Experts of a small language model.
Training: 398M tokens, 8694 steps.
Below are experts of layer 3 (counted from 0) of a mixture-of-experts language model. Rows are named router (the router's row for the expert), gate (a neuron's input weights, with its number), up (a neuron's input weights, with its number) and show model dimensions 0-159. Each number is 128 + 32 x the weight over its row's rms, rounded and kept within 0 to 255. Numbers have three digits each.
After each expert's rows: "mostly gets" lists some tokens that are sent to it at least half of the time. This comes from a sample of Wikipedia text that the model never trained on.

# expert 0
router:150200157112151126129132101114072170175161129075150151152189166102139178160192144093102124136121135077136130113119074116081121101098149107140172110168078168121083171098123134101170172149138071104123103128099113146127091135116162135181084113140095169136124169169116134130147194138189096050079059131139129102160110101105140117100102149116152121123171100120132156109121176158089142132105158124109156097173175105075144156071054138130117088098157189082130149170100156118124175140185143
gate0:184075156102123071118115097165154147149108142098099183152168181123114147121110105193130133173127173117172140117096144119140099097144109072142135122154115102138144134098107041144118134084085167091140139106112141065124199111089135160165136135117104172157098099065094049195108167140162145112110120094177089133156191107156132055122098126190103122069178092131066165147098129151135129164146115143134074168098110104099149114162086152124190138126118128138171074134140094135095147116140136
up0:097081076103154101147154125114126095098099120114171134129156137151107112186105159121159131137120197107127163135090028076174167107107132105145138142153095132113135124106133152119043117182106135113126082123107169096112169062083110089070137097104135134083144097113173125119147092161125167135124121133140141073143130123072065113133106124078071189123080095111101137157150195113056095179164153138074099163131168096186144147113141167137210122133067118133137152134134114161102134156147144
gate1:147148077130140142095162144137131061132098088167116097143070159178115168162166166114110041098126138131139110113122156121073061118146145137182060140151114127104131122097110125097102184183166172115139133142110175152205118126138166084154108172143148161142145108156116125097084140129141140135110143155084156163160105078212134088178080135127166081175115142166154096158085161160181125133071138141138180093173146180145136118152053128147091159089140111098124126107138165119164107112081125
up1:186165137144173140133186086165119142129145062099110137057070130102111146163107144099125151160123098073121089105125064179117125093127151111133165131141118098148127200106091072122134160118186158134112090110178162131105138180128121120150084082117089142106082156133153118110133110094142077142109163112144103093123169146141111117144110086164064118143154160117183194084110191149162105108168087190110084169115107102110097118125106100102094077194080083093133146123156194176119118089145130
gate2:186122102138135109171167187093118109128135137067160148152099129146142144152119102189128179083108102095168169139135102095090159134058114142103140114165156031174058136149123139162121153103130198156087128137127089083118131140131144088155126095139109115056091146165072110068112127117118176119160142141144150084094151159111138105152150074083078157127103182107085113170092112128127108138096094143116131169075137113084093135103123177121152128069162138127160131140027118111114085145088156
up2:145135149120147129143222190097141164140187125028115109163103113146129141198105097118120130108133127160135090127178133127119166175052098085166120161101135138123064095134114113126131173168126165137102092154116080145131111158144178151120139165133098127138079151130151161154124112112105188137122134097114153141047152118129151211120152107148135086153114152194068057186103186104107102155088162149147104164105131101116190152130118166150126141074138123124105105154140151129102071134115178
mostly gets: "í", "á", "ú", "ó", "oul", "é"

# expert 5
router:162099169150142116119084165146149141082115053157115125072175133143102096073129109153079131143069116147103093127113065112167124190132056156141106103178176185090119068188184141110102133119149147134140080113171149134071144099117077105124115066121132165127129163101104175090170089107087129090081143127075085127183126196079096150158170096147128116089195119138177165096099099091145110105122138129147117131160147085128156136083182133126118109141154139145073155145115149157114127126133099
gate5:129022157118193092115130155149086133149172095089111147107164089129149079138114125132126134125111136149141161111112127148174091132101109174122136184143145174170133157159186122171110165060072066126127142158115159099078161106155146161078118067174076158092093175119132101152178163078167109163103151106120132170088068118146070109142169113108140149124126131151115164137153133127113107113165156135076136147204117160127164123103158198161126138147117053140086123135170102100099174118094113
up5:088109086110155121190078181130084117133164137104162133101117061139125069156111124112131123136143101065124117089090101151100136183139136179139157139112132121126113124081121129132133195203123122094127189157124150103113159157102131167114124152082082128109103136142145119094118066062143153104140151078103091092106149142151080130043164153085097183137145146183156151139099107175109128077131158140197103122113143167173099093109173151133090090159156082106073105125139093132045075119110108
gate6:109136139113135146088128146119128105177145119114126120139066102131095093125138121129102155123073161153106224089140041106111175132151079081142120107106108098141125112115154067113132174130096067092157071173201080154090105149168156095148159118061094171137155137099116144143064039116117140089153144132068156125148137132129115084179148178118112094095201107156103148138107116084170102092118136124136073150117139100129108114103135089105161106138110098115180048118128093145154133146096095
up6:120093117149193157148149145185127063150110185144111137145141122097113110168134072162159125097142053094154135090133159154212121111142147090142133171097136109126121178117141144094090150156053114119056115166173098098129112150150136151146128104138103183106151138182086088101070105165085099121163183156113181120043155114104138090133108155145130112141083134144088105127152097125161154102091123162172071135133158128128126134087094151190142104126181172125163037113135136165128106133090095
gate7:108138104103137060141100143212174131145172154207145106120194075189127109128140193137154175115110103132139126084099158133099084116112090092159168142155122212149102146124116089137105161157147131205100141078144124122111143154158108125117134116124133152137139153153165078110205131115106098142102143104138098102083108133152118113131097137167121113156039134124129112138097146153133147103114167138094116076155129148195136136095138094137091121164147126079166052184136129139111166211177170
up7:140151162177117143164143157156125065118109112087139133118185119127099106102113096151105113187111146197131121076173155137115147105155051136108157088101136183139067112128149082163147086153080140175117069103122123172108103118133070143124185137175144123143161136154086121117169115111110100154109097161150093179129087142112111100159154095139189113164092126176138048175139118130131081140174158132098085087105103156124181131116146083090154147181143166079171129164170133112069127160119050
mostly gets: " b", " d", " f", " \"", " st", " l"

# expert 10
router:160097142114090137149178177163158152101164111162165140110107145153159154165144173138155244157154143129148139134150194137205119137093140060136100100151120077152129131142080154150109130117080133200191117142144127123102118105101066130084153150115136109160173132145114123122155080112148106124087175156105105194111135081181145152063125122135134120143148098150087076091129101157108115144194098132123122174103122165168121145105136146145136176122063106131122049098144116144105114171061085
gate18:120086083116157105108109111149101132165184170155147079086076112193135164137111063148081126132122142096105150147138128124077191131153185063120153147128100114103130129134107140092159126183071184199138179102085176078126160116156188139168123142166137086072191092109123164138077182099123096111181127170137175130123130175115122115127154149157132053098137136105127119142157156117089123084171166127102153134143106162081087151139109124156117084115181160134112086158131191119165118086140118
up18:100073038127113114073108124164105108182109097111122082083037134160126133109117103109128116111124138110139081175155118152127202139116175054111195167141103123103155105125083100123134120119089220132142131083113162109114159078119137122121123096159147068081197145130132151117133204079149061056156113118127145147108134163109135101113139131129173064137112114111130128097112106113111188129155161164113092126123105176106118153143123087115111110084151157146127131201129111104147084106163094
gate19:097092099125108084045151146105093085114085131135138160162092090177144138148118150152092113107103127100132146160125123098140149094105113108104099133186133116124109115170071062050154103102146106115062139095160135124137135172179182082073118076093165147147192206155193117139154103133142107167096115093130144183114119143084132086133091170107146086120156145111113108109068117159075078134149107170121148107135133155064113113091133103098186117132197105102143081154146083096162152134112093
up19:161136112112106094099140096091157084140108169110139098115147112111132089169126118138140187097084127138162051168180115107130093098148141165108089141059157066102097151171119104082164113187115103114073117100158100135153112158166161185051126148144136120063118169106105155096135123130161167150115149128178116114112152112122144087090133064064087107131171130092094194167196105139129134142077177089109147134101132102099135155128138134103166121229121181121140082132078133128167144101150116
gate20:099133032192083129184114096162102134142138139104134126111097164131095177146151134158201098124174118173162116147156125078126125123122098095120188174198111157124046124174106129092104158101089166161106076158122093125113142142125082087131099123128105124131206124114150137139101153135169135120092108205092088056115122110146082214173134124112162151117092149123128091091135117139155081138139152156085138128156132114088172164087161105141099063142105122157117081167156148129125172106137131
up20:119184091124078147152129121139101125119099117132116111136153156157121065175132164173154021130139137129089154153173131143129170114136117137087181144177114161095097120178122191137122115114104156172162139108146110099154110163129090079082184125130172078135161125130137096096115121162139097107131119183108134099122174171115052166094125121084163081156108145118173155153162126126145107082127148156103158094147046034080132131109102143149092147156132174118096071112136096127184172096190106
mostly gets: " was", " is", " that", " which", " had", " has"

# expert 7
router:132085112114084132127163171092102162088054164174139142135131117120109082108102145087126184158142077103110119098121130051135156128119107111116118142128148131129176146169141085139181101091137127176119124101183110152150121128086121081065141146066100103148201112129148091172101110131097163148115147171136149098087098127156196154090087166123105131150145155135161173133143165138077120150083114168133054175129074198121186083171076136153146163118146157132145133062163101079104117092167091
gate10:110143216163163139111064103089121117092115195109091151144143099126140135089103112157180180171084138177114169085101110087127123111090127147162117107106135116088100069148088149144196179150123141140203134157150119135191128133103128124123144093146079132174087151137165079142140127066127114149107185127143124124126130140099123069136129065094121121131121096150139176118100113115137113042133106085172093143137121122144190099142086119157146053081154103147138087075182155062121113103148155
up10:103161150119128131081166132117152102124096123107138078172131097144169188158141141080179088147136140174129096135144154158108167176139137137139129171168214119101094168147173147192133213109128131109106118132103128129156152127169143131145125115173119095152126152094094126127161149082184121104158142213196168150106084158118121118156162104089172122166115108229134121134183104155172077201169134148124118142088110178168078158109105145114188141096149086164154134170149133135144144125151157
gate11:108164158074140119145139127079056153133161095112091169105121153172095167107138131154154137091135118100106139145070121164117184117165088091113117122132069094178122136146107147182091106089127091192106135168185089167152119102167107108121035133155165066118184140128144162170143140180135157046145173081135173115160112092154118151144149113138133123158120107112112124136121125183068167191112154105152122161155145133103117104135187147133125204134112087125123114132116125157148209079106090
up11:192128165106156128077105107086124109119170113111101137108106121167099163104129133094115151113101112119150161123073170153114163097147093062095188075094096085118166157193120120159096138073142134161081141101216133096166101127185069134114094157152164142114155174127145109168094152197123175079133213085107157080146120144141077129139079108064152136156142123096151142079128158150126123154100097106189087097204114157100096111128148108129164129139125143152109071129112144121104116109147096
gate12:124144127122109074153123150161118157093139127096104104132194129103086065119094151182104113082152086124095107183124097150149158136122108104150179177131107127175144136100133124174129180129122102127193063127098090097126092098129172128161175134115080087126076160165145082052105170094108119086064132181106086157155060117139138149129087100138191126119139125153138135102159161087191122121101151117154132164030131134131086145145146151098118161126096132171155141051138144105091114121062107
up12:159184117150102106083120171133130109091072120169120157149137117051137073112066152186097126118177076132028130131106095165163139103124078110097175169106104096169116170127176129156075192166114113109168126115148132137093126131117102091173163144075111161119097151159126060073170110118130130114098100172101129174210097118135175091114092100163179145142140104163149134079130174132146139091080127094148094139159147097110117131139123153107079148151123118123111164072121086090091139156118130
mostly gets: " September", " October", " February", " April", " January", " December"

# expert 12
router:122133106104093116140075093132142111139126136084079154114139074165133090094125142177114139127147116105199116158141130146174108097195189162149117090093136132120112149170090087098139096154154141122112082149108117151147096155182149121086079157120129070082108069141138160142073174180135169110138097088144164119138204156122083130103137176145155174159080116152125134179146064123145168155139148115126180088169149098139169128163193100081136101147119166154187105155119070159168130127042142
gate10:086090154084151099135107128110159206144150165140175146124113098144121118141142157090098106083135189127088153108168134117147133160162123138093170098140084063065119109134128132112122138132106128166098181131111159199111084099113148107095105137040105083205149228098124187138131133101104114106150146127171144134147156148118119124135189177141120149056148081071144165127177114113117111096145104208089127148125122166154117129111088124118182125169186089080141135114093181111102126133113138
up10:091089144088141131127130158145138144085130132094157132145135205198109143171109167116162173081189157089143119149110142119097182118182127166113093155133137096125126132143081139105164122062129122136158132175144140132044176110118110137095142130072112157179142215117146127202115124086091121105139142075143142157142154155087137121159107178151145197130131111124110170115178138101128064057091131121135134133153155155138099125102131158137187109214170122160111158108130098113110199098108182
gate11:105072159068160109142076126081162107107117129108113144163165109148093166168168127160139098157159194124174056159175115146125135135153113130171126193116141109142198201114097087174158141088131141103148142139114146108115107144115172168138070154155125125115168172137116083109149134133049146131123109139059129100117106145128136133109106145145100142158162148116122074157114127059150131130155132064133129095147124082148071104090191159163166097166172108159102158199118069122112086181093165
up11:108102184138126142129062179102147115138139106103127109113144086124102140139149141094135119154121154101112122116177153140100137115104139155143165121141192158064046189106094183153100106167100086104155130056117175027145123137164132155109087126121101100105127163108097160130145115167152158101095103187109125144116109142100122166096142101136174106142141150161073090132118118096076165077139064103127088039197118074134102089100115100144131134127139166142122139175187079181104081111113112
gate12:090141130130154191156103075088168081129131103104123123144119093168079114150142148123095124169084166080097137113136122161143171170139141172127176117098165163124131116135148157031137101128156141053151123143112192131153145080153185130172119129173100202102111125144094100142122153177157135120188142122146093205117084126057132124130062125094067124162125072156163117107061116167199146150143191109152139105102103113141137107166110143136090111142134111085160166113110091138159115132157087
up12:143086164087188140120117043122124124110107187069074077190126091149069101133171164098161137122132134113167136103060143164102167196140104132143139112104105126160135127117085163148094137131138112103178141097111139123154126106145137115143145141128174154111119191123116132098088146177103141091180161112140112175149139117144118097134086163151180078144144143192126122197088106108162112191095125089189093104147138149137110059112153166138079073185075088115155162119134186085122113155114117
mostly gets: " by:", " Born:", "=", " Coordinates:", " Total", " name:"

# expert 4
router:126177169154166151110114146143113128106135156107138082166185122108174162080157144102136102105145136071111152157160098075056119166123093084128158186146101086058120137087125156098160117147095058156086167137099092160145124101202100115160085148139162182152069175177118073176153140089171131097127096139125080127124104133102084166124138153140142097125148118082154171149081138118142140088090151093097131151146139091132133153157040154150108139111149172134155158159074112157140128170189162
gate0:141122106146112050158151144138121096087146084116127093122117160138104111151143126114103178112133157149149109139111143093203163146105142126171167072124112137169135124127177183105159088096210160159130134090183094112147145142134123165121135088180092145105035117144145116162149141169115074130133074107087183134129094118130147111072165135131124129157096142165171046145142228123129126170182119112159083149183127102083164112133077142130193194116154101131085111148105160126093103113106122
up0:141114127094146108152147107115162104049141151082123159162151163153153120117073111090129135123150190098156115103136163106219147092120167163128156134111086101166119137079127145184101112186125175134177147151099080168124145064161122179131105142115068120098070120135165180090131147187165135079152096155133100177150118116106113144097142137157110160141071155144110152109112155128179140143157124138134073083109080084049157108082094185125134124167136125152107093112125143215125071101141099
gate1:143136186138125156142108204168098129064086140112125136138166130090114110082158096135084130113110196142173076111146157108144154077165133128066180170127112108106162146142082155136121135103153105121075125146138124097112087091192112169096103140140116107139131081132211133120091110118162113081181160148110153135137108146070114191087114144142137181179146099068170174083131085124150131141135111139126126089056150168171093107104110161127158193090122159129103081118117137117154189073133073
up1:109125107110102103143083103124152166082150081139096111131162094125117125114122175075099136189099119049077109117143169104170134142095190165121131160164121114155193185171160145116153093165154141146117145104079097098117092117131137131134122147190078140164122125073141160059086156148123111161171148121112144122185150174068094183181140099117146104089098080107194129148163074086123138141091068116082107134127116137097172123145087144128135140165139077081159101122146056123106156149085172
gate2:166165181113093153134104135088150161079061145109150132167100101164143058098140021100112097136115134114191172112069136157087100154100131088122123098094140149152190126156169196138135132110119175138116111126103126125155097125129124150124119136124179147114107097135105119131114104119096132081148154145113110186157144122119087121146126195093213116144185156148193102148158082123136147090052182174132105174155124142165179128097179129103110114147128101099136122158142121157100042162100122
up2:190122174154136168120117159145061158100111140123174163133133121172097146117105148144094046150111132082181122135100158135118132151136129137143085146118184137090155096190089192140088174123097108142122146099142184091087127130153158109120099197157162152115155124194146076140111095077156188116122078126197077216133102116154093137124123118141152135165137173107191201133153133108093102178080130156065141134150117121131129095163116060098112096141124137143121159076165129129110112129123090
mostly gets: " John", " Brown", " Ben", " McC", " Mary", " Whit"

# expert 2
router:200161097102152107149141106079185101191142110127118139159138178147147102110076152117060150144130146096159063121080081161081162090153142148129168184085168190138079102109161098120127084134167130155055116099135105114141152161116134139136102110111208103120097122170159142174119138145116191169138120095121120105144175108060077134178168131172157166086115127128085114139112098079159148102123107141157123169153139091126149133081162100083160138168172175078121120147091164089143107155100148
gate10:157167103145121057150096112133113079138170113098197171156126143167110129160154154084125173131182149108160138113131104126148193163167173138097151140112103162095088145141165062143178121094104085195098157097135118165160116148115063141081127097135192087152092112101158136089063138104119162104097130114143132149096117129108133152127173178114110046178203121128179158128098125113123138200075154145086126128170142106142141121113116157079206120112160108075110135131149150141099126112092085
up10:137133109161145067123086144153114094111147122075162140103081136137107134088125170111141128160169121157124141159124110097127167181129132142135173100115078114222111088141136126125115112117120066071090106074086130123111132118135135187118150132094131110115105135073113048074078109101050132099098154082158141126175149150144050164112203160123177105156170159181118101167157151119130110153110126128111118111141137104128121143177166139120182092161173123114137155110115199100182042075125133
gate11:151104122131133170117072078081101116124103101141100145146153152126125129097098131131099141127104132201063113064097197164116131146135127106105131138077152153154205120107114095135130213112139114167153124156136114165192052086124125123102190104102122148128144135076073083094157116078114073142136104126174142127071081093115124113181157087140145126117100087116181090148177099117167109171121112091092161132130072175107163155101098077162177139116182124083074166115097151127171129122121116
up11:135109130173134086152092177135147152107134132192117108102118085140073203127137129117122095129113109162080139136149148136183141186036166196171091131158155157153113082136188095145143078154113070059117108142124161104113192172071103149075115123085159150133109159117158146131137150100067117171156112160167155074164070105150142164120106067098135137191156122116041148170137143110103154122127112146122158119107145076162117156122126106119112097151109122075081128151140130134161089103153110
gate12:120103104161176149133131155201109105166092115090138104129133105113048127205102091143131118088144125089153142106198168048160172092178127131191065066124118111087074093140134128119180165091099161138158088108190121148095120155186158109122118120096103163141074117159096158145149100122124153162156139118129089111148107138128107187175129131135187149121090180196118092153113086187113119094158166160140131103157133147110140184136153130120165103091126108121158088143090085119125163087144113
up12:167162145111159107127106141113076141136097118039173152166121155160097155191128117152095143118066119080104057111113124083124157165169102102130135187116139148087104136129102135051161107090116167175151120112165108101056055203154073122126104150106103123106136119129183102141151133134124191120150128114102093099122156091128114106145150130194147156156091158134054158114137143137093101144166177140108148110177135141107166166123091127109149190111083107115142123167115073068098157103153080
mostly gets: "-", "|", "A", "I", "T", "E"

# expert 8
router:087105185124175073188117093154137169144179095107132172100198119150121148092137117169092168124094111144089121151175086098116149182153067152154183111160081205145181130157134145110130118112184155075139093096112115149096171100150166077196150123097088126103086115130121139111118131123159138108115152157182119139139109160123132121189136109096124156151124126166159105072121132130165110090140124108153156113151145110049139102062191167145133098145163140116072137172158176185177123165133155
gate0:120132124097103156141155100051101130189110049117169125101120171115133171145102083161135137139145128142153178183100139090156154079202085080140141122116121158110133123093131104122136100136169093152123120120104153150162103119108181063199063071141114167149111203094035183095117151093134162115101115122116098107150149093103122145121119124112153117111102065108089143103110113126091166087152091108094123131054119089097169148145116119130167180121134164135092148128075159182175168157133124
up0:174120103120129054191122086084136107105147115126183135114124125091163150155122085133135188180069089110135168158129174087197180125108105147120091099078087092060124139128072122150091099127166183088109162164173119157097136090114111137143115074158183146126108160151156118091170105114123137132113149142113092160111167126116145127131059154155159093101110152125101125156145194114161123113115063142104124102125125058136161127080186152169095180171149096144162116098084190100136091165155133
gate1:108132178174148133130189175154132161090154139130088145142141126088089221125115048122089103114140139131097094140141123130124113151101112166131189213138154141152119142121124099141160158097198154156120128169108125123100124114127122120125183116109214091181132132148066145157135161214133166118051127161140150131114118148174082123079139137123146219120125126140071108111167167148093178135201122158151113118125146137160139171116146108171129132184072174104116144110125135141113113087105164
up1:165113143109180167150140126155159085121128122127133171119174207198099086113157105122110110071181132148146140127135193080155199144165152139074126109074092120128091115192142131185172139145105129174132075155130169098131153102108112114113109097163157145099137114090105077151075158123122144131127108109129151142133095120060159100138155117111182123120079097166094081091131106113133145155099096119130128080141156167157116096137188183101158104169220136105071149140130080136107064154124072
gate2:101137045117067150116114099131150151100051154095162183109145153130081200132133111076142167116116114117099107135165089107072160116110142195153119093151102090177145119128101093146046112145109065166130136112123152167131146203160103144117118117142084113130150114134111104143132130113155133187146151101102137133120144149081074105122120166201191105118118137146129086092088100177145119097088155125130130177165142177165160159165152123128172125102186099056128157137116132148199183144141100
up2:127027134109085146132108122137136156088139106084125168070114113082097154124164154099158107159159145145144139126111099114091143061176143125185195054122118118114179118133101103126119034106127042160101158097077168069125144158102162109181177153134143085169121122110156137169109124089149041056112113115158101079109122114128089133096099082141145163125089153135117155123131164095144141158147122157124102110131116095148178094173091091115119150089163142128151129103168109105133117118104178
mostly gets: "pl", " ex", " Ex", " rec", "olog", "oc"

# expert 14
router:164181095121124106130155115084158147093144154136133112110165137121101111120145131135093202114165087150154146118128154172107132133132143124105096138107113064077065114115051160140122130156167109147189116085143158109168096161080157194071110138154088092135125102148114101103089173160150084136133153099163177080126129143181153145143083094155120178195128099075082102130087092127161174129117147062104105124132096107074114098139144091059127155194136185102205146095105087127129129172111148
gate12:095154140150101129135064148132076090091087119125105066125119133105114123175177130052092174101122100130120125131131122132132179139143154106154164122179127069192116166118107096116147169104070159118180177083187168104153175165115075109134132123125117104165116152177173080120112173142142108112094120138093128111095181125175100197132122150102124135143117089073171122129083097170078057115100101141174117183163052118183091158138118132112072164122119125145151084104101132173133075126122128
up12:147165137127097100175105135113090103118125100098136112093146097093113143150161131091149181146126111137095177192085099097147189183184192093112189170100139096142112135100100161141165143141080110165154124115192138111191187153101098129147097122114166124123117153164200113098134178147138136109125127088136110117162151161130135146118085158110115126180150129076174137141054057191136091095130095092165136136147097093157095194145095101108116118132138182054139087078128109185152096135115163
gate13:164091132133121069162111151154119150107152127104139122163105151170096091128153086100086125169111195139138166118166107134141096116056145113066158101110168128168158180181167153129133109120139192156134103134149097136179126084109067120135158119176071148136145095061186176165084140189160143168127046091156127150134078122180138123117139139043123132122155136131084115130144177105154112106120163224112131095109165087164134144110144128186170162079111114148119093150106156115103124120153127
up13:131128108063136139147131139135131127091088105140102113068143083113098168147088125082168159131117106117083135157140157103110144169117126126178111110100184128164151116123144176124111123132077141069090138140146145131047123139130184100134127079165186150149167134115138131110115152144126100137077174124170101118130111153135083122174173144090109102067162139129059154085129086130063104162157141137116104117175102138161179175108135080181143059062183156055119127108216113098158107108196119
gate14:162171120080152098164110118132118109120109092144127122118121117178117129095119148115167093225134128159129125147044131141099090150169151113106152188101157121170172147119083119156150106120067065073160161122093159170194107209124085145138063131139208179158135125119091099141092117111182160149154134133130133090133139091112103163113140180128112154163126157151103152163155134100146111128121104141181122077160135098090059128170058169140165159133124062133172144151094183127128132131152147
up14:167107115111166087162098120175089200115088089118182144117098115139130189150177150174124174171111095167135120110115174128112112105135164138141175134082158137143140157094174162129095120109101112096130192146151178203161122122163108151118103107055128157165134061083078094117091126145140133107160144230149129101130139089128093148108154152073110109154131135178141137155144217185107150089133160091117107125141186151132110120148057135122105164154093102153108109168085092163109125110118151
mostly gets: ".0", "′", ".8", ".9", ".6", ".4"

# expert 15
router:056141166110154125065080146155080132129125097075154097078118104145066113141149155155104114098111091180078149185105161072146093185121087160141195078097083124102151110151094071148117125091123181094124072195076145094095102092111104151137117123122071095149133125103107131174075100136113106075125141120153113115173158121108097104159152056139108129151150105161132108168155140158132078189132145149134188149150104138140113126153111153101155094125134127154070142082182087111179134144116089
gate5:150155089119178179169158146126128096093127108121130133108153163066052082124094135132133165163153092114155174154134124144102100115108121138027138143100147109116158140154153122084118093189146155172117114175081041097084165122114137172095158154078183136127165112109058055081128111147086165142076119143147148153145120068136090097115122119116174107181105113115086118106088105075099077140132131071111119145135147126173150182124170139107105141142128140130167153133107112179096168135070093
up5:092141102169130120169190162112169135142152126146099127118112147076096118111118156173160170069116106103138175146154089149088103156147129150081161159068101120107111192141092143092085098169127135129122088116109106121120111141148104207143146088151134094123134185118029096147134136166125135133063147111175116120161127054146066112136134132108122179158119123061081131117142087122038119117120161082162123182153092127186154141083175086112096122125080140105128124113084094147120186147088094
gate6:056185057127093109101141113141145091135116106182159076091134081088110119121122149123098192112128112123064062084166113147151173143104095133131115107153163107054121163128097171153129119135187127090153153172154172121092079137101114072152135142104057127092102147160133087138124106073149167104109123144089114193156111125139141232144123133103103123178081098095113169153126174140169140149180149096178118132113135126107164123127048089134123104148138126134122167125155119136087090135086099
up6:064186099138126099090157091108143161137094157151138122142160098115071123129125143126141142119154085104160094108104081163096115136095096127125127153089176113104062137138118058128179137085141109131139132150178160140132121119124116122114087162132086099104138091166054104082130096090119174104040172129110115106112100084104201150116165178097083100123111165137112081226133156159116113129174154075104112174121135106128194089124062108132168145120196172170101163112112127124099148156131083
gate7:126100154115101132135101199116114159102126172135139189128193188126092081099087146076070134137104156124180146120104146056154151107069080121114118133128150143158096174098118123129117150149164115086111131113096108170136078090058140166101106142171130127116131119145204140214135136160120098110121119174077147128101154111139121019133142132125139135171139121105193098113149094145146119185090093080138137163104113065095116159090115107093093152159139162087086146117167064118124087118149123
up7:168135086140152114119174096125113141100130158113119172068181096113137076098163145098133131143068072140122089131136089158148131145128092167161136125095126161087125063099101155165129169133111096090150108069082078119082147120126106173176065166205114121094143142155211049133125103146117088145181127135156166115061140117139133064095148162141130166117106131169140119116114108077171141200146141088138100105162140163156144110143146133114059108122121126114149156193088112156207136116108114
mostly gets: " an", " a", "ful", "able", "ious", "ional"

# expert 13
router:175135160130074102131128083115140111139108180105160138178148080120095092123086135114130132139193132140179057132137110145123131111124170124115108168094188066060062112103164139142124128112152078168100135088192137087125118192117144166102160133151127141090165122113109130120098144139104127163116106184153179124094103116136168115110086195055104111210100172134136194172129110146079121133062154138093147116134119085120140131187099078095146192117110106097156114126147118090125090150150189
gate16:167122125091093126115162129107054118125161146193178130122182109148107134095112081135114128102148154136109127114160168131157124056131135094119178130187142147113153084117105113158077110148157146128138090049156142140179109136121057129150201110145111096120171105176083165105118058109097139138137170139123144123173207100115163149174144132132171128123102131122144083112145105060131143150160104128104122109047194103142199140156149118113084153092104212091119167140132114117132114134180173
up16:142123099114157128182140161120024149180106169183160191170156104110118107100075145175102124128121166127145144174112146162113091061102132121152133128115108187115178109049123099134129127129158170120141077098159150170121131110088108204123125139137089088089170140166078163110083118150173069151143132161166174103140142150110115159186127125117141119131080151150120083148184163107083131136159113124111119055085117130141186146169077130126113143093109109135154105214123149081152133141116153
gate17:147144108116119086142122116139144128130159107172165148101154086105120056062128122163155102139209152117149124167148047108204152112093151166169151147116139124125163132149109110139147055104126169112143121129074120162127201122131144122206090069159097119153062120113118181097117116135077127107152139112096119108124110155167093055181094097135093074140154175191052134120156170093145071153121115128143148155123117149128115080141135152176145150094140093161137121172133136129112097101078074
up17:080114110163088155164110172122148173162121114143176185122121125105162093090106136161165136158156115166135129128049076097101107171152094151062152166084140155135144182119152142140151088167124124082173126120131097101070097095106154135135124089130110122121105125129147074097101083142187144119102129156086149192159132121171140122140139130163117083074183116160055121098190153120153107183059134094099123124138146132073133057127091151160137088130084137194092109108059105094145182117123139
gate18:121126053107137108074138121116159039104100104163077079097148169142112085125078183132108091093053162146177158136094132169124114074133125124098087114156136121119132144149129134181083126140173090167153087132127099107144134155120109114111115128212138163079135110099094116154174098140040151170095164054110149138120172126094178134150131101117182151131136100135132148090074085077162138117118089129180091132102130115099166099136168099124153094127148113091108082131182113177090108171147107
up18:061142048097081047102088157149144059100102138094135050131141101099122101079154147098118126079113128126146174121099154089109121086086134152153141157197128126114096107129141117192126126154180143125157058098125143096173113124110102156116137075175146136125137168110142126094126155110067131104091107154133178051130140131083187143130079068110155116179123138118136111111113114096120116072115068203141138143113152118152132104123107078109125133166180161132132067107152115158157099147181121
mostly gets: " 198", " 2008", "–0", " 194", " 197", " 2015"

# expert 6
router:141091103132090105063094150200122185149127102099149166094122124155117150155109151183147139089114169095132148085118135071154152055119123159146098125144101066127121105144056097066123113140067135163180122135108144128142157109146118126166149132154177171149131093138122155110170068182124129133121140161133121138068101164149201128156161135091133153167067117152091094111146095160123125115219109131128156148081146133116139131158131096153143079117044031189134101132139080120132138114123113
gate14:106160140131098113113130160121140114093063150121146141093122171117114103138091164113171097108141069121094054086172130166169089141187115095158136135104149123093138183086103090139165144173120135172080183130133143103118128096123142139114091082133136125124176101143162104065165129120092125101101086075193133126139064124166095093122091150112108164057167137098130122152136073115093125082065138112060080126083077108147153135142137131136206133155125166162092094123105149063197118107126184
up14:099134115109187071150078115129072161156093077140125081109157137157089117152093083120129140169132094123156139082115160124197056110112082180139160175117134128114139148117128124133118117157169144169184117135126122106081126107096117164140113079149122095160173148072131068137121110049120109127170080117103081089131141148118134129111126228130137154064108108175114111119150067112128085121099161159138117152161114142128104108221073116179152163124125185150103130123102156098140082062100107
gate15:130099089172127093103120087093141080134123142127155133109131139121180039090148114121197112128133140188132116186132104172111140120148173123097104123143084114146139094114123152141159102137094149148106158081179110062122107136078171146171141139095138134084048129144116123172112160143100085158090131105152116140069177162141181091129169080102140134144118076114129182166098169124114082179137112089127156118188154064142141119148114148116046111161090096159133196148074074125164130131090181
up15:163140075134108069126109139170174121165065157057120159119124100161124079090101047107160165150147103106088074143160170159108119110193130113094107133171167131107108163132136153160175083088151155141078196121111143126094130171138120138135112144058120150148102158108145143105162186121160133106086116130187072099097152137162128150124067168095058101102060142158116157139140146130076124170120144123133187128135163101143120083122193072117118136092113152124160118106082106146155120095068136
gate16:134135186136103085132196143158143184124116076125158162102136059082155143180096118091094157109116090135099120103096144122086106123145143109168084097095154141147126171101123151113138079144131133120145121084095144158095146104096151089166123146107117077122045082165138045139167108127120101109120162051147141108126151130130108114126140132164147153110124094137083128151057110158142182178115121107095134122182084184147126144060167114160083186112140115112168129089103219107183174165155103
up16:126173200134151130129136149084128116082127098121121139160127103103090086144108151067097162153096176129153144151139103095122146162123099133150115098105145096107153141086131184101122116137091134128138118112083099152128091112139134118102096172136119096089154152189143064080139075109135097091091145075126192105156144142153174234109191170158117106111199133094142109103131143166137147203129132162159116168173095147102116132140221151125106180130135160168064176113133171154178133182171134
mostly gets: " on", " for", " in", " to", " from", " with"